python train.py --n_layer=10 --d_model=192 --n_experts=48 --experts_per_token=2 --d_expert=128 --d_shared_expert=128 --activation="swiglu" --moe_layers=[1, 2, 3, 4, 5, 6, 7, 8, 9] --router_score="softmax" --normalize_top_k=false --routed_scale=10.7 --balance_loss=0.0128 --balance_bias=false --router_z_loss=0.0001 --init_std_router=0.00948 --lr_router=0.000382 --vocab_size=12325 --norm="layernorm" --norm_eps=1e-05 --tie_embeddings=true --optimizer="muon_variant" --lr=0.00443 --beta1=0.95 --batch_tokens=[65536, 131072, 262144, 524288] --seq_len=2048 --train_tokens=795600000 --steps=4396 --dataset="wikipedia_en"
Below are experts of layer 7 (counted from 0) of a mixture-of-experts language model. Rows are named router (the router's row for the expert), gate (a neuron's input weights, with its number), up (a neuron's input weights, with its number) and show model dimensions 0-47. Each number is 128 + 32 x the weight over its row's rms, rounded and kept within 0 to 255. Numbers have three digits each.
After each expert's rows: a language model's description of what the expert responds to. This comes from a sample of Wikipedia text that the model never trained on.

# expert 7
router:165097137191091184099124092156169131108074116155104142126109132148105138094181132130148063118128145138139121110117063159161130087131161167107104
gate0:140119180108136217150145118143108131129120144102095059099083106095084105169125055171129112065164081094134114090110127084121087158142169103131077
up0:094170120143161046120130182133132128122119079155151157113161071123098074169123150144181113100194137127126138140120108143113153100134129111132125
gate1:179118119155089113154096154122130090119091098078150088086104142159071142137145141128125123084140107090143139128143103108180119102139158147168109
up1:132108096133159106123109189154122085138124144183127151142145168145110107175149078092090106113077129128135098136146087156125162067160178193161165
Description: Foreign name letters. Letters and word pieces inside non-English proper names, often with diacritics, in tables and rosters, e.g. Žel-j-ko, Ł-ukaszewski, Má-l-aga.

# expert 8
router:131112174143104194128175132168105131094071125129188146162150127171077037139191156096117142137146170115141116048192123129090068133155171137105078
gate0:096117121113121141157164122134148113139069039090118091124127201170136115149122140132080108196061073105129095155148141159176179137080075177128126
up0:130080183110104133151173174081130171119137149117153142126121144197140150157142150157147147128149080149116108128179080100117104135058209136153125
gate1:080143113156087110115129084157117128113153100088174119160139129124137113162108160098123185156162150101107121104109147132124112101193126173123119
up1:136131088091105146137079161119125104126132166127140076126145122136066156094118110118172103118120068167105065090101137157165113089147158113144193
Description: Name-ending word pieces. Final pieces that complete names of places, people and titles, such as -ington, -chester, -ford, Jurass-ic, Nin-ja.

# expert 1
router:148101124112080174103177096153184130088094151149170158162148105168077126132196174125098106073104191140122143089166103160150124100132155194152074
gate0:140165135103099153166107175147122154112111178116122142162168162079139123108128171168144047103148113136119086166073124100121130148154128197140158
up0:105114132154119116138107119079142102137207123145125116123172115137119131155141129107109162146061163072071116131095149156129116132132113100173091
gate1:073118207160139176175095182181165093143126114101141194137133124146121120108183088124145139170146173171125175137138086143088130103134144113120184
up1:112130092099123123109116194132136127126162174084076088145119156139123102204126134127113160083179143101124158105136170137157183108086121159172153
Description: Romanized name fragments. Word pieces inside transliterated non-English names and places, often Chinese, Arabic or Portuguese, such as Ku-wa-it, Peng Sh-u-ai, Sa-o.

# expert 20
router:175119159117104198117134125144169103107111119154183176164195087163111089135166159127086115099148203122166135135121117137160116118131176174103066
gate0:136078151162090157143085117147120096118071127145122125072175116155162186129164175188089079133171149095099135140107146162140176106115106135142134
up0:169085146172101124149137133153125165129098180137131068114156123143142176151127128124102136109086123080110124151089110154091146142111052111174081
gate1:073130177086097191179096150123061132112207128095142121126101177155150103132111089097175097187136100163143138122162148132110094160161081104126089
up1:122158056150165100139142079113130126173128123200221137156164129102142174124162152132134108081113166116149131132173190101107090127118120122151160
Description: Clause connectives and particles. Conjunctions, prepositions and verb particles linking clauses in narrative prose, such as when, where, because, however, by, with, finds out.

# expert 27
router:168109156134090175099126109148137071123095130119137147128132138160097117111171184123091169127121137150143167086097113161138164139157140161136113
gate0:119128140138104140128125139182114124123146116102134127130131080124156152143135147103123194116170118179102109131159107100109174152148158170127078
up0:118111116112158153126088132052136182163072157133143164193150138145060165148194078108090046165117104093167160118098114137140108089122102140108166
gate1:183155081161111142129124141108197112104171154101136147169139120133190098104166083109164090119107143110171106077119170123096137134131168161037143
up1:127124130127108125135104092170059159172085145156137076096140090124073151145087146134121170122118132146144121179117020145109138149177104143177111
Description: Sentence-ending periods. Periods closing sentences, including with quotes, brackets or percent signs like ". and %., often right before a line break or section heading.

# expert 42
router:107119154131130156171151093158130115061067144124179143200138085162062102120164133110088146105112172147168146087101120145153094170140150158109094
gate0:158151152083157215191102087112100161103125149121152172101134124121119105081114133109105107133142099195107138122085125142098153085128120132103117
up0:152149147159102106075176091090159129128062079155143096117111117159103105095178128074157104100141095134180127107193154129121102155164119106111169
gate1:157106108176203132158103137144096154090137080112151113107136157153126105154109090067030101141119169097147193093136107135161118147100168075110144
up1:188061077124164081157154105182111163099094135163145135132156116145181133150078094121043126176113122111194137061094125110127149130111142085135149
Description: Inner word fragments. Vowels and syllables in the middle of ordinary long words, such as a in prima, u in vacuum, i in leniency, ol in resolve.

# expert 32
router:187158131117093140079171109106164106127051084122126122175163157147110126191191109140065111080149136125093168091130046137178116085144198121148094
gate0:154094117166121098116129149076108107117114102071127142111136164174196106056102125187064115120157102126121127117144099096124118120115165169129107
up0:178075184182123106163139149107103134118136179148129120112164170079150129052132098128081098113110085046133174106092124130138137124089100114180132
gate1:108124119151130113106127092168107133161116118174128128174096104131178153137130154134170171131159103079121115151109092175137081125079158112130115
up1:151122073166121114145121115067176129078183119121110140170122158115137115139145106108152175125175077103128091159079149156097111086171167110128172
Description: Line breaks and prefixes. Line breaks and dashes starting infobox fields like Country or Location, plus word prefixes such as re, inter, non, sub, pre.

# expert 40
router:139146174178144177125125120165109115109101139110200160207199134131119066142157148093110149122129160107174140081140125168126064112144171171080084
gate0:095148166132124132135185135123144044136178112153138083117112109096141133163090171204142167123164164073106088179129097140125050155129176122104113
up0:196135153163151130151165128075136125071130131137126123096079121142141114168076125187154201106179153113123071152065156170114138136158164085074117
gate1:184145138101083159171158104091127120120071097130129205092089207177147062135066097108175137157122138157124096192126067171139084117115135119165087
up1:128144092116051149171144093127079124110123098120116129131224149163124083110092083088145097132116111115120095136153132160088130090110118168127111
Description: Word-final suffix pieces. Suffix pieces ending common nouns and verbs, such as -ing, -ed, -ation, -ery, and whole words like killing, training, damaged.

# expert 45
router:178130151161135168075127163174106086130127143102190151190157094149118081154154191109118151102174230093130148135130079144153093119137191143077110
gate0:131161144192108108148073137086066132124179114125151134160132154057131145135207125136105157166141044132133098150094201195126100135109105070100151
up0:059077053118175148127135116110097146071121078103107116115095180173150090145192139089141099139105130123108120128140146136107139117163129155123119
gate1:147095124081151116116088154160081127165094146111140109141129182117194160192118089126176089161144112092135117170175061131151115088090115106072105
up1:139101112120145153170047159177077099167121131130129079135132167107124189154137119123113053154142087093117127121128117156165117104107142093079199
Description: Main verbs in prose. Verbs and participles after subjects or forms of be, such as was built, grew up, is married, was replaced.